config.toml
n_layer = 12
d_model = 160
experts_per_token = 2
d_shared_expert = 0
activation = "swiglu"
moe_layers = [1, 2, 3, 4, 5, 6, 7, 8, 9, 10, 11]
balance_bias = true
vocab_size = 9192
norm = "rmsnorm"
tie_embeddings = false
optimizer = "muon_variant"
lr = 0.00528
seq_len = 1536
train_tokens = 669500000
dataset = "wikipedia_en"
Below are experts of layer 9 (counted from 0) of a mixture-of-experts language model. Rows are named router (the router's row for the expert), gate (a neuron's input weights, with its number), up (a neuron's input weights, with its number) and show model dimensions 0-159. Each number is 128 + 32 x the weight over its row's rms, rounded and kept within 0 to 255.
After each expert's rows: "mostly gets" lists some tokens that are sent to it at least half of the time. This comes from a sample of Wikipedia text that the model never trained on.

# expert 32
router [155 133 108 125 144  90 132 174  77 107 107 121 118 158 163  92  78 134 144 177 147 180 105 134  84 117 109  87 131 114 179  98 167 171 153  90 123  78 127 178 126  72  71 153 102 155 206 118 126  89 202 134 113 128 147 142  95 134 180  82 127 120 113 144 157 169 153 118 134 139 146 136 137 133  74 134  80  85 121 124 131  59 143 115 101 136 133 147 147 163 109 125  76 184 160 172 151 139 130 149 112 108 139 134 153 163 124 125  90 140 113  63 139  96  89 124 128 120 135 106 154 127 142 155 176 207 122 146 116 122 136 117 176 128 165 144 102 111 108 139 138 123 149  76 147 114  76  45 177 134  25 136 161  92 161  94 196 155 100  99]
gate0 [154 135  99 113  57  98 122 148 105 167  69 151 148 144 212 132 124  71  91 124  70 130 125 120 131 144 116 145 144  89 147 154  71 112  87 154 132 111 149 143 147 142 152 156  81 159 136 172 160 140  63 112 171  64  83 145 148 103 141  90 140 154 130 131 107 119  99 148  95 131 155 137 104 120  92 101 167  80 133  96 125 144 114 158  98 162 200  84 104 121 119 159 140  75 126 157 122 152 116 165 104 122 124 143 101 169 115 104 143 172 103 119  76 141 106 169 176 226  98 109  62 143 124 113 106  64 150 130 136 121  88 118 148 149 168 105  91 116  61 123 148 150 180  62  88  75  90 132 158 161 155 107 102 138 126 187 105 160 152 139]
up0 [126 148 118 183  76 144 141  87 177 157 147  76 171 146 109 108 167 123  83  94 164 155 199 186 129  67 106 145 102 127 144 101 144 160  59  87 130  96 138 149  74 143 131 160  67  93 196 155 149  91 158 155 112 144 106 155  98  93 134  84 124 149  77 133 158 138 105  81 122 106 133 190 112 135 102 175  91 160 108 163 222 170  94 148 142 167 154 151 109 141 123 188 132 143 146 102 154 113 145 153 125 115 137  89 124 149 133 114 144 170 122 108 143 156  91 128  87  93 111  97  76  99 162 123 117 152 186  83 151 119 105 129 162 148 145 132 211 120  70 144 159 161 116 110 121  89 110 155 148 151  96 121 118 120 127 126 131  68 108  66]
mostly gets: "ñ", " Mart", " Jac", " Á", " Flor", "ó"

# expert 20
router [ 79 123  84 118 120 120 145 116 109  82 115  76  45  98 124 115  68 136  96 156  86 128  90 154 110 118 109 137 125 158 101 113 165 166 187 114 177 142 111 119 136  96 113  81  90 119 150 123 105 168 118  96 142 152 122 157  30 147 149  94 206 116 162 118 142 110 184 166  57 176 155 134  97 144 103  96 170 131 159 142 172 193  71 136 127 159 164 116 110 112 119  98 121 114  91 127 114 152 150 183  73 143 131 137 133 131 100 147 103  81 122 194 128 171 168 132 132 166 175 125 166  73 163 114 102 154 136 102 137  81 157 144  84 126  92  79 140  97  90 144 169 181 113 185 132 165 140  95 153 173 159 128 111  94 147 112 147 155 129 123]
gate0 [111 138 127 121 144 131 205  87 144 116 138 111 142 108 157 181 161  91 116 131 123 135 146 120  72 115 159 175 174 143 173 152 110 119 176 133  67 112 101 137 112 165  54  74 150 138 153 139 122  83 103 158 136 113 136 116 100  93 132 124 144 205 105 145  97 127 108 126 150 138 134 171 168 102 223 110 169 112  85 129  24 153 130 151  74 163 137 148 111 159 140 125 168  89 114 115 105 162  91 104 143 121 123 135 142  85  89 130 117 163 213 123 109 128 167 102 107 147 168 156 165 121 137 177 120 179 168 122 126 107 114 106 130 165 132 167  88 148 122 191 158  97 113 182  96 100  95 108 114  50 136 108  94 101 115 112 110 174 182 112]
up0 [132 132  56 146  68 182 151 124 106 125 138 126 126 125  64 158 183  54 134 156  98 122 186 143 144 155 129 131 159 175  80 122  88 160  90 175 146  61  85  70  42 135 124 112 160 124 119 163 112  43 114 179 140 122 159 127  70 153 106 118 148 153 116 122 120 139  91 135  91 125  84 141 131 118 137 135 139 159 176  71  97  96 125 108 108 165 109 123 100 100 128 115 152  85 181  99  96  84 128 137 185 106 148 112 149 134 130 144 139 183 146 138 158 119 162 125 148 114 158 134 153 151 117 118  81 134 144 125 136 103 167 150 184 106  78 161  74 115 139 134 103 152  89 160 131 211 135 120 115  93 180  91 105 172  80  94 123 132 182 136]
mostly gets: " they", " who", " They", " There", " he", " she"

# expert 1
router [166 124  97  86  99 170 142  97 135 157 147 146 110  67 186 172 158 146 128 133 167 124 147 150 124  98 157 108  60 151 104 118 114  93 107 139 104 104 126  87  92 161 110 127 134 204 139 177 129 133 134 116 174 165 127  74 124  79 115  93 156 102 116 171 141 156 120  72 140 132  53 103 151 174 132 145 134 131 108 112  74 167 155 139 122 196 175 175  58  69 107  74 133 162  70 149 119  85 135 148 124 202 108 159 114 115 103 146 173 123  93 112 145  83  99 178 129 145 177  68 149 127 115 176 146 146 173 141 102  85  77  96 106 155 144 136 164 166 113 140  74 165 133 168 147 113 115 162 145 134  89  92 119 113 104  76 103 142 146 141]
gate0 [153 145 110 168 102 184 120 118 164 120 139 160 135 179 167 134  95  51 144 173  59 153 197 135 142 120  93  88 107 167 114 101 127  91 100 138 126 145 154 124  79 153  89 117  89 184 113  88  84 131 148 159 128 131 179 125 139  88 134 127 147 101 154 143 131 107  67  82 161 169 127  72 155 120 106 158 128 143 144 130  99  99 154 115  86 154  98 101 120 131 119 135 120 130 144 133 150 142 145 121 146 155 155 106 162 160 149 173 126  87 106 144 116  68 126  71 136  61 119 153  94 133 112 149 180 189  69 124 103 170 120 142  94 147  97 176 177 160 138  70 116 100  45  78 156 125 113  29 110 131  73 146 139 119 120 101 127 178 122  86]
up0 [151  79 117 140  84 167 172 147 114 144 104 107 143 105  93 167 153  82 144  74 109  98 177 129 134 139 114 104  77 118 130 130 139 141 135 111 141 150  96 139  74 153 122 154  68 137 101 121 111  91  90 122 180 140  72 192  78 117 152 121 156 148 109 158  92  49 181 125 106 118 171 209 109  84 111 109 178  94 112 107 133 135 198  75 140  66 149 124 144 130 126 147 103 139 104  82 126 126 122 159 138 135 180 124 153  95 117 146  82  73 134 152 147 124 145  73 161 118  85 134  84 156  94 123  74 137 121 149 151  98 131 183 139 131 156 204 137 197 136 128 132  97 122 107 141 155 170 128 126 203 199 201 150 108 130 135 135 132 121 159]
mostly gets: " but", " and", " or", " &", " However,", " while"

# expert 39
router [207 137 115 135 110 110 119 116 135 158 167 141 119 161 172 194 154 110  93 171  69  80 140 191 135 189  93 125 126 104 162 137 145 145 103 109 135 145  81 136 128 111 125 126  97 113 187 131 132 100 121 130 156  80  70 153 132 101 105 119  68 121 154  92 110 109 100 110 125 188 115 119 168 142 139 156  89  90 106 103 167  57  73 109 126 144 130 106 104 152 180 165 152 116 123  93 112  70 156 150  77 186 161 157 115 117 161 151 110 105 124  98 117 136 163 134 117  82  71 160 126 167  47  95 113 121 149 190 166 124 102 125 122 125  76 162 152 115  74 157 159 140 170  63 128 127 125 181 107 151 160 146 147 108  52 178 117 141 152 130]
gate0 [143 125 164 134 108 105 162 129 100  99 150 145  89 114 148 206 134 156 111 120 117 155  54 142 163 125 120 150 150 108 131 155  88  92 139  82 139 117 144 144 107 101 108  83 164 130 116 168 143 135 159 117 167 109 110 142 125 151  83 142 118 115  99 188  86 118  89 101 131  94 149 143  67 188  94  92 161  50 145 184 127 183 167 129 169  95  75  97 178  75 102 165 134 109 144 154 170 145 149 128 107 199 162 140 170 117 154 136 169 153 123 159  84  92 156 155 115 125 152 166 142 113 148 120 174  49 166  98 142 111  93 147 148 145 109 158 162 204 134 167 105 172 112  73 142 133 121 148  83 146 119  22 141 117 139 118  93 123 121 133]
up0 [145 148 149 118  97  89 142 127  95  78 134  88  86 118 133 150 106 134 161  64 114 147  49 125 135  71 188 156 141 159 103  99 110 206 117 118 189 139 142 172  94 115  83 101 131 113 166 159 121  88 127 128 159 121 117 178 139 175  73 199  99 109 175 133  83 175  79  95  95 109  98 134  89 183 114 134 152  96 142 158 144 179 207 181 120 139 120 152 161  97  67 157 162 132 103 109 142 133 164 195  92 103 143 140 137 109 131 151 119 141 140 178 133  93 113 137 150 166 142 130 138 137 141 169 139 107  99  99 138 113  70 196 103 148  85 155 145 156 107 137 109 134 134 116 136 117 159  76 103 106  98  70  80 114 146  71 139 125 129 178]
mostly gets: " ==", " ===", " also==", "s==", "\".", "ation."

# expert 30
router [154 115 134 140 123  90 154 121  81 122 148  94 104  95 168 130  85 122 126  94 157 101 130 179 141 155 125 102 123 174 113 117 126 127 163 133  81 142 181 146 124 151  68  51 173  89 157  96 104  86 118 134  96 198 108 155 125 137  96  81  58  96 168  99 119 141 173  58 173  92 164 178 106 144 151  84 145 144  61 169 110  78 115 118 124 184  97 120 163 145 133 171 153  94 149 144 122  91 134  96  98 105 153 133 152 160 199 146 113 133 117 167 115 152 120 128 116 129 180 174 170 161 120 136 137 187 156 139  91 153 110 170 140 139 110 159 166 112 131  95 116  89 159 168  77 116 125  71 156  69  85 190 172 101 124 108 105 111 110 172]
gate0 [102 127 121 148 151 116 194 122 155 118 203 203  73 154 149  77 140 175  80 114 201 119 101 114 134 103 192 142 167 138  80 137 129 163 171 100 158 110 175 156 138 126  97  87 114 184  89 188 112  96 139 139 103 153 162 133 135  73 147 141  96 116 108 152 120 180 114  73 118 119 123 153 106 157 136  98 131 139 175 199 128 176 135 121 147 191 104 143 159 163 153 138 162 181 112 161 105 137 135 162 139 141 145 107 110  69 128 123 112 101 163 132 174 142 126 126 134 158 109  76 114 125 159 112 175 109 108 109 154 138 120  84  81  77 121 128 142  59 170 114 177 140 118 155  65  90  79 130  66 120 146  68 103 138 133 122 103 139 158  96]
up0 [105 123 120 123 150  86 102 131  92 110 138 119  80 164  82 168 122 131 128  70 102  83 172 161 134 120 129 126 154  93 121  80 136 114 134 137 104 119 111 114 104 122 131 148 150  93 185 202  77 216 142  79 148 142 120 147 119 154  83  55 165 135 127 111 129 102 118 173 129 154 140 147 193 120 124  96 114 127  92 144  92 116 178 117 106 123 160 106  94 122 131  98 107 120 129 127 194 104 117 166  52 142 123 136  77 111  88 125  84 143  97 148 143 154 141 172 115 106  66 133 114 143 130 138  93 103 125 130  96 103 117 149 160 109  58 121 125 142 134 185  58  30  86 157 104 165 152 108 137 189 134 145 189  79 136 152 161  85  62 145]
mostly gets: " ro", " mon", " bar", " bas", " med", " car"

# expert 38
router [105 134 168 125  87 151 171 129 126 196 149 140  67 101  94 156 187 103 183 154 150 172 161 129 167  69 108 104 101  53 141 139 148 159 130 125 139 116 116 104 104 176 150 194 110 192 150 178  65 172 158 146 110 142 134  88 134 121 126  97 176 160 121 149 120 174 143 137 199 152  93 129 126 129 152 108 113 125 156 115 134 157 143  65 122 157 145 149 191 110 102 157 182 103 127 177  91 127  79 208 170 165 111 139 115 143 103 118 172 148 144  89 148  94  89 131  98 165 101  97 119 135 142 183 165 137 100 126 123 141 145 105 134 181 184 181 158 133 114 124  62 120 144 174 126 119 142 193 134 142  98  93 118 163 133 151 125 175 141 136]
gate0 [138 120  95 136 142  73  69 173 127  57 101 111 105 178 140  80 142 124 147 135 139 102 131 149  68 135  98 185 120  92 176  60 106 129 148 152 121 104 117  90 151 102 118 117 156 149 113 116  93 125 127 131  67 114 158 149  53 115 139 190 118 141 152  42 162  69 124 111 117 107 161 179 137  89 165 123 103 152 205 120 149 171 156 129 150 142 126  71  84 119  98 200 119 165 148 137 191 150 137 101 177 136 176 148 125 143 190 144 132 134 117  91 151 125 114 101 148 114 177 121 126 144 152 111 106 153 127 107  51 138 150 132 129 113 138 121  55 185 122 139  88 126 133  93 126 127 123 166  57 143  84 119 104  97  84 169 112 143 143 147]
up0 [131 112 166 210  76 123  99 139 151 181 138  95  61 115 160 149 148 137 178 139 113 136 131 124 114 140 144 112 118 127  89 172 146 141 139 154  73 132  64 160 120 151 136  69 181 130 147 165 121 105  55 177 161 106 146 179 177  84 161 128 148 168 103  90 200 143 159 135 112 118 136 146 106 147 131 124 156  81  87 128 135 164 110 118  57 133 108 138 172 151 156 128 165 116 141  80 163 162 176 119 128 129 121 150 134  87  70 129  97 152 111 149 136 103 115 151 174 149 116 132 123  95 143  29 107 163 193 108 126 156 143  90 116 153  59  95 154 143  68 102 116 146 161 168 117 102 126 100 169  70 135 133 146 136 150 101 121 126 185  80]
mostly gets: " when", " by", " via", " When", " until", " at"

# expert 12
router [135 105 127 183 138  94 119 154 107 123 142 166 114  94 135 160  90  97 138 112 118 187 138 146  77 138 137 113 172 143 128 137 147 113  79 136 127 190 129 131 119  82  62 167  76  77 157 172 111 112 152 155 127 144 210 189  95  88 151 143 131 101 104 136 111 151 135 122 114  99 177 180 150 134 155 141  71  65 139 116 166  57 102 143 143 131  92 163 127 157  80 131 100 178 191 148 128 161 127 156 111  68 170  90 154  97 155 121 104 150 100 184 137  87 119 190 116 106 150 150 120 108 114 151 140 119  84 167 160 130 125 114 199 179  69 200 101 182 113 115 144  95 174  82 150 154 104  96 170 121  87 112 123 105 107 113 109 149 117 121]
gate0 [148 103 138 183 150 108 107  86 124 124 167 169 107 123 123 130  82 145 114 165  95 144 138 134 113 139 127 116 128 166  87 165 122  78 215 154 144 147 140  61 144 185 138  67 113 118 113 178 138 168 101 120 167  96 143 128 149  90 139  66 113 162 178 110  79 142 176 128 131  66  68 120 115 148 139 136  80  99 151 101 168 136 112 152  39 166  62 164  83 121 141 125 113 157 141 163 170 164 153 110 138 115 152 138  91 114 137 149  99 121 129 101 111 145 122 125  94 116 146 127 148 130 233 138  89 113 100 130 162  95  75  78 114 156  88 137 135 116  82  95 115 117 146 145 136 158 146 154 168 131 149 106  70 190  69 146 116 155 164 190]
up0 [113 138 131  77 137 166 135 161 150  70 109  76 146 129 124 108 148 165 173 154 185  71 101 104 123  93 126  98 128 113 190 160 134 141  94  72 128 101  91 208 122 123  88 133 130 153 103  76 137 113 108  93  82 174 121 130 140 146  77 159 150 142  55 141 179 104 141 164 171 181 170 119 157 105 129 149 123 164 171 180 101 162 134 104 179 144 166 118 116 143 100 105 112 111 129  96  76  84  98 153 138 138 107 112 113 120 158 135 146 110 166 160  98  75 117 120 184 119 109 137 148 182  75 139 123 112  94 149 111 142 237 176 142  88 160 108 101 148 164 181  83 153  81 142 181 125  85 118 109 118 122 167 151  82 133 100 114 128  90 134]
mostly gets: "ø", " Croat", " Slov", " Canad", " Colomb", " Czech"

# expert 37
router [ 49  82  77 146 132 115 118 103  95 107 113 108 147 158 124 109  76 159 120 104 114 100 120 197 178 106 112 116  93 140  99  79 142 186 212 141 159 159 106 116 115 167 104 126  89 117 107 135 148 152 111 134 160 153 151 150 138 127 122 128 112  95 154  84 101  78 167 107  80  73 143 108 106 145 179  79 131 118  85  91 141 204  83 118  67 139 124  98 174 168 103 126 136 108  80  73 155 174 163  90 104  66 124 175 153 114 182 143  83 103 133 152 132 131 116 102 165  82 132 195 106 152 162  98  91 121 155 166 151 142 133 113  73 111 118 116 126  98 171 139 175 165 120 149 124 133  84  94 131 143 120 143 114 143 121 137  91 175 196 172]
gate0 [131 208 142  66 114 151 133 173 107 150 137 119 143  93 168 110  83 142 128  85 224 154 162 119 147 210  84 113 117  80 181 100 160 169 201 121 161 137 121 132 130 149 108 102 129 180  76  95  97  95 135 175 150 114  62 184 143 149 127 117  96 152 139 132 117 128 122 127  97 110 165 111 139 124 134 148 123 125 136 147 146 111 101 128  89  69  80  70 186 149 144 148 141 102 143 128 115 107 130 184 113  61 151 110 138 152 121 113  83 144 136 114 145 135 118 152 159 136 136  91  71 109  91 161 122 100 118 191  91 166 175 168 177 127 138 135 128 144 153 139  85 191 128 109 201  92 101 171 152 166 119  81 161 161 144 170 121 124 107 144]
up0 [184 112 156 131 174 182 117 115 113 140 106 175  90 173 201 125 170 152  86 140  86  78 120 122  91 152 120 147 133 175 133 128 121 130  82 147 120 105 154 102  78 126 161 122 159  83 128 152 175 124  92 170 146  93 114 119 115 151 111 172 185  49 136 116  88 150 159  73 109 158 111 129 119 102 113  94 126  67  88  92 140  71 130  99 166 135 140 127 100 174 169  79 121 166 142  99 126 150 213  95 116 155  81 140 112 101 132 134 120  97 117 163 117  91 178 140 125 110  97 100 140 124 107 108  48 101 118 129  92 104  96  87 177 116  96 113 155 124 149 143 142 108 116 160  33 139  54  61  92 147 151  96 145 148 128 105 110 115 119 103]
mostly gets: " development", " contract", " relationship", " event", " war", " construction"

# expert 17
router [201 129 167 116 128 108  90 152 112 154 141  73 137 102  64 207 172 156 148 146 192 145 117 141  88 149 146  91 118 100 119 133 117 136 106 123 132 129  87 129 106 141 106 156  92 137 159 105 145  94 139 163 141  72  88 123 111 139 137  92 117 132 141 117 127 137  61 140  94 146 156  69  93 193 171 121 130 125  97  63 172 139 114 141 116 162 164  88 152 121 176 154 160 113 122 118  63 136 113 146 103 152 124  58 124 155 102 153 141  96 151 154 106 150 144 167 154 106  72  97  54  78  77 145 136 111 155 127 145 180 189 111 121  95  91 138 183 135  92  67 107 152 116  98 145  55 150 147  89  80  93 147 153 166 161 169 125 108 136  86]
gate0 [164 107 141 165 124 103 170  79 161  83 152 138 108 184 100 123 107 168 142 130 109 134 108  90 132 165  71  83 124 106 104 133 142 136 166 115 141 131 183 142 117 139 128 107 137  79 113 161 121 144 123  84 197 151 165 129 140  84 157  99 111 110  78 142 118 125  90 157 138 156  93 120 152 115  48 133 113 122 152 156 118 189 103 161 243 140 163 158 154  88  79 112 149 130 143 122 113 105  98 118 153  77 106 172 117 177 128  97 190  89 157 147 115  77 153 162 121 105 161 147 120 120  83 123 146 111 179 188 151 129  67 118 170 110 175 151 120  96 112  96 125 141  91  61 130 156 121  88  84 170  71 199 121 100 105 123 126 130 138 179]
up0 [ 91 152 164 135 108 150 112 137 154  78 173 150 153 110 136 108 211  46 151 150 120 158 123 107 143 156 166 147  83 117 159 141 132 122  86  98 149 128  95  90  68 157 101 178 167 161 123  83 137 211 168 118 123  99 160 123 142 184 134 115 139 164  91  57 101 111 151 116 183 156 136  98  75 112 133 132 116 128 111 103  99 101  65 114 127 137 147 123  76 137 156  68 165 102  78 133 135 111 143  80 173 126 151 128 110  84 137  93 122 132  90 133 115  66 159 111  78 156 151 160 153  84 131 183 114 167 131 187 142 126 157 173 140 109 146 126 151 123 116 193 163 167 154 219 133 117 130 121 147 127 150 120 118 187  97 119  83 146  92 104]
mostly gets: "\n", " life==", " career==", " ==", " ===", "\n\n"

# expert 23
router [113 141 136 141 144 110 152 165 135  66  86 179  99 110 170 139 156 143 147 112 105 135 160 153 201  96 129 171 130 145 107 184 126  75 124 211 108 129 157 119 165 161 169 109 206 119 156 131 130  86 113  70 130  73  72 130 112 155 109 123  78 157 137  98 153 113  68 107  85  71  96 130 116 111 139 115 144 153 139 122  93 131 108  73 106 122 109 139  94 153 105 138 166  74 166 172 134 103 117  91 111  62 119  75  91 172 162 173 162 122 101 191 139 117  96 133 147 118 100 112 131 115 110 106 160 169 123 112 108 128  96 140  40  97 146 115 134 141  98 157 111  76 117  98 136  69  77 113 161  47 132 115 175 127 129 126 147  79 106 124]
gate0 [149 131 142 160 144 120  75 124 103  63 123 100 123  83 137 128  85 105 164 123 142  91 148  88 175 142 122 115 158  91 193  81 117 166 151 156 129 145 150  74  74 201 125 139 113  85 135 127  90 190 143 149 164  99  71 157 162 125 180 168 128  89 176 101 139 165 204 112  91 119 136 158 131 142  93 143 215 119 185 139 119 138  93  92 150 118  76  99 179 173 151 146 137 142 111 122 224 129 119 153 103 102 114 115 115 158 144 125 137  81  99 149 155 125 152 116 206 178 156 157 121 142 121 115 128 157 147 109  96 123 133 185  93 118 101 124 147 100 113 180 120  46 122 132 186 125 122 119 143 131 107 103 121 176  87 162 115 142 124 117]
up0 [ 91 178 143 120 129 146  87 105 153  97 160 146 164 161 128 111 112 127  90 159 176 155 102 135  67 151 175 188 140 151 151 101 108 126 174  83  69  79 162 134 132 103 122 142 122 123 152 143 104 104 102 136 122 146 145  92 116  94 116 141 154 147 157 157  76 101 105  95  75 188  98 138 121 126 141 156  54 132 138 138 112 162 184 145 160 109 123 114 110 120 173 118  56 150 122 132 148 111  82 171 137 112  93 113 115 169 136 156 162  77 106 148  89 106  93 106 174 100 165 111 184 135 125 136 148  78 119 100  90 151 111 154 154  98 179 105 117  54 104  95 127  89 108  68 169  93 182 143 105  79 217 122 152 132 108 160 137  80  84 197]
mostly gets: " st", " sh", " cl", " th", "St", "-c"

# expert 27
router [122 119 118 109 155 118 121 117 181 152 131 128 102 112 139 102 106 111 106 159  74 129 127 115 110 121 152 126 128  96 127  96 111 210 103 108 195 155  94 179  80 120  93 111  65 124 150 119 141 144 104 186 120 128 113 172  59 153 146 102 200 190 130 117 156 127 165 135 155 160 151 122 117 149  73 154 112  99 120 150 167  90 115 144 133 108 106 105  74 194 158 146 100 154 121 132 121 176 156 132 130  88 146 145 163  90  65 150 132 102  95 100 156 142 181  86 164 153 128 118 100  72 150 114  71 123 100 156 124  81 182 104 136 146  77 128 125  92 134 139 196 119  67 168  92 155 144  88  66 105 155 175 196 119 113 143 131 187 151  71]
gate0 [106 142 124 157  73 147 109 100  92  37 167  55  78 111 142 134 168 151 160 116 125 100 134 127 162 109 157 144  66 175  52 117 101 101 141  71  96 116 127 117 185 108 101  77 159  98 145 145  91 120 180 154 159 146  98 140  97 157 140  43 114 139  92  89 117 137 139  91 113 104 118 114 150 100  82 129  94  92 132 115 127 170 123 131 146 161 162 122  96 116 144  95 124  57  52  94 129 102 117 168 145 132 141 130 157 193 153 142  85 122 108  82 150 119 156 142 119 135 183  80 124 103 134 137 171 142 120 123 131 146 126  81 154 157  50 129 138 127 128 110 123 144 152  92 183 161 102  85 175  91 124 141  73 123 130  83  83 129 166 172]
up0 [125 105 125 125  68 108 166 114 133 131 139 192 135  46 131  54 132 120 127 101  89 161 134 145 127  86 182 172 150 144 178 115  85 137 149 154 141 129 149 164  89 106 143 138 135 201 110 130  99 173 158 109  85 154 176 130  98 131 127  91 154 144 155 167 146 146 186 143 144 135 154 137 126 201 135  61 121 100  95 106 101 131 114 167 151 152 138 180 174 111  71 156 130 165 162 132 119 111 167 193 106 139 138  73 111 102  85 116 128 193 144 164 110 108 109 152 105 114 134 125  91 140 163  99 120  86 103 131 103 132 163 155 131 141 196 107 107 171  79 173  82 138 198 101 103  85 163 137 131 183 130 147 181 183 146 132 156 121 101 182]
mostly gets: "idae", "ensis", " You\"", "berg", " Creek", ")\""

# expert 31
router [160  93 124 115 135  72 157 167 131  74 103  93 181  84 154  89 198 137 138 164  84 161 148 121 199 144 149 142  94 169 123 124 134 101 168 175 123 144 173 139 138 128 112  68 179 127 148 119 141 150 150  67 109 104 107 137 145 179 148 128 112 135 152  76 193 106 120 109  47  73 113 155 135 148 161  93 115 143 154 113  69 104 137 114  93 145 107 137 107 174  83 117 163  99 170 155 183 131 121  93 104  93 102 125 108 123 133 167 162 116 116 157 128 108  97 146  90 106 139 150 147 119 140 156 160 167  96 110 119 151  84 128  45 107 155 104 171 145  67 125  60 108 129 155 162 141  99 121 199  78 144  90  83 127 151 104 136 129 139 196]
gate0 [121 121  85 124 167  97  90  76 157 132 168 136 145  73 164 114 183 152  93 145 116 101  98  72 140 136 123 127 107 142 178 126 105  58 123 134 139 108  61 111  80  90 145 144 106 109 136 160 178 102 152 194 160 120 125 184 154 151 110 160  99 105 129 193 145  88 110 144 134 112  79 103 114 138 153 109 171 130 159 119 183 149 139 213 163 137 123  91 135 161 154 175 104 140 135 157 100 123 151 141  75 107 147 197 103 121 114 126 175 160 226 107 172 138 145 144 125 134 138 146 191 154 131  66  95 174 109 159  77 113 147 128 149 174 202 142 139 162 139 111 137  87 132 129 124 166  61 152 131 131 112 156 182 122  98 133 135 144 150 155]
up0 [118  84 133  86 150 122 125 126 114 156 135 161 121 126 109 114 124 135  75 162 116 119 161  91 170 133  88  91 143 144  64 176 100 169 216 139 134 145 134 144 132 159 132 146 130 186  70 141 131 119 126 109 169 135 104 159 156  48 146 146  92 136 144 158 139 177 148 124 173 131 110 112 149 125 105 121 105 163  78 133 149 106 116 141 158 103 131 153 159  98  72  96 169 106 133 149  79  63  66 126 148 131 121  75 146 121 109 149 115 148  80 120 143 124 122 130 116  59 172  86  97  84 202 137 158  63 148 220 181 171 150  43 168  91 158 112 134  85 126 176 137 144  95 139 155 164 129 110 134 106 151 133 116 144 121  84  71 165 148 146]
mostly gets: " res", " def", " ass", " int", " dist", " expl"

# expert 4
router [169 159  98 138 137 105 156 100 141 132 175 169 133 141 104 110 176 123  65 150 111 122 164 142 171 155 127 136  78 133 128 101 136  96  53 168 132 153 133 102  75 133 157  45 139 125 154 122 107 141  55 124 137 138  93 112 110 136 149 119 141 157 131 154 162  92 145 131 103 184 127  80  65 179 112 172 123  80 111 195 131 101 127 130 153 133 149  69 135 110 138 143 182  63 111 168  66 104 154 136 145 210 164 135 162  97 159 152 136 151 105 107 118 158 153  91 175 115  98  92 207 119  74 101 123  82 153 147 130 132  75 102 104 159 106 143 121 105  77 157 186 161 106  85  95  86 136 176 126 136 120 129 112 170  99 106 135 101  98 158]
gate0 [106 152 118 138 112 127 186 152 109 148 114 103  92 147 132 102 139 117 107 113 155 160 122 109 164 178 166 123 116 189 171 182 153 152 152 160  96 139 113  76 104 155  71 127 151 148 122 105 117 148 160  92 155 157 151 156 134 127 101 145 141 134 175 112 222 163 161 123 107  54 156 149 115 131 120 145  73 163 110 169  48 115  94 126  86 119 109 143 125 168  93 153 213 150 141 140 208 112 173 108 110 178 120  71 121 135  83 147 116 102 106 146  92 152  94 128 159 112 150 146 129 110 142 169 122 179 122 140 104 153  81 102 106 118 108 111 215 160  63 162 110  60 150 109 112  78 142 128 158 122 142 136  94 192 108 130 113 182 146 158]
up0 [ 67  77 152 165 115 138 138 153 150 101 145 108 164 148 141 121 137 141 123  67 148  77 144 120 141 137  80  80 152  94 174  73 134 101 129 101 151 114 153 138 125  96 139  93 134 134 126  96 163  82 108 117  92 174  93  98 163 139 114 187 103 150 141  77  81  76 112 115 109 103 130  89  59 152 180 147 116 128 152  94 145 157 144  87 152  89 141 181  73 131 137 116 164 154 119 126  97 108 157 167 202 119 169 162 113 160 221 110 108 168 160 121 169  87 108 100 155 113  73 137 159 193 113 143 105 106 167 185  70 122 140 156 129 121 169 108  72 117 156 119  90  93 115 157 115 186 126 148 105 158  82 126 195 141 133  87 155  92 124 126]
mostly gets: ").", "er.", "\".", "ed.", "s.", "ing."

# expert 18
router [ 79 133  92  99 126  84 143 177 113  86 111  89 117 148 139  87 125  95 126 142  54 130 114 146 124 139 135 143 127 166 123 123 127 211 198 166 140 152 118 139  92 180 177 130  88  89 136 161 133 109 123  69 127 188 168 196  76 166 132 114 161 104 175  85 129  98 205 150  66 128 150 143 134 180 119 132 139 178 156 158 116 143  52 143  92  93 142  93 171 173  89 125 117 124 100  98 119 171 130  83 138 114 103 169  88 113 127 162  83  98 116 132 109 156 191 161 106 108 140 189 140 121 127 153 111 161  89 111 119 113 117 127  80 116 117  98 148  47 115 176 146 143 109 142 123 163 100 108 150 146  82 120 142 138 109 166 125 151 136 191]
gate0 [129 171 130  66 107 143 184 108 153 113 132 152 108  73 129 131  99 145 167 179 100 115 167 101 102 138 199 108 178 187 130 135  78 157 141 105 161 130 145  91 118  96 193 140 120 150 106 198 135 168 122 109 145  62 143  90  57 156 175 124 145  83 135 174 109  99  85 100 102 147 176 112  95 129 107  80 165  70 118 136  71 144  72 109 126 154 172 101 133  97 175 121 131 102 156 137  81 141 196 131 142 126  71 117 162 139  67 130 118 140  65 138 109 160  84 146 177 158 149 119 127 120 145 103 105  66 132 149 140  87 111 114 137 147  96  91  98 153 121  88 151 108 142 125 149 139  99 116 160 114 174 109  70  74 127 113 163 119  83 135]
up0 [139 165 124 109 162 119  66 137 143  85 209 140  92 185  91 144 109 130 106 158 148 150 143 170 122 128 134 113  99  89 114 148 114 141 107 143 117 153 140 104 178 114 139 153 151 101 135 156 145 135 167 156 135 150 146  92 177 116  82 169  72 141  49 133 137 109 135  89 185 129 136 138 157 153 138 119 106 115 153 121 114 129 197  89 121 105 171 124 117 133  96 142 160 174 132 125 185 157 125 126 146  98 152 136 167  73 157  82 113 151 123  75 151 127 119  54 171 176  80  57 140 143 222 160  94 141  72 111 119 108 189 149  73 128 179 136  77  83 137  88  93 102 159 113 129 122 109 106 159 159 189  86 110 130 149 122 113  59 124 136]
mostly gets: " they", " children", "ions", " members", "ctions", " games"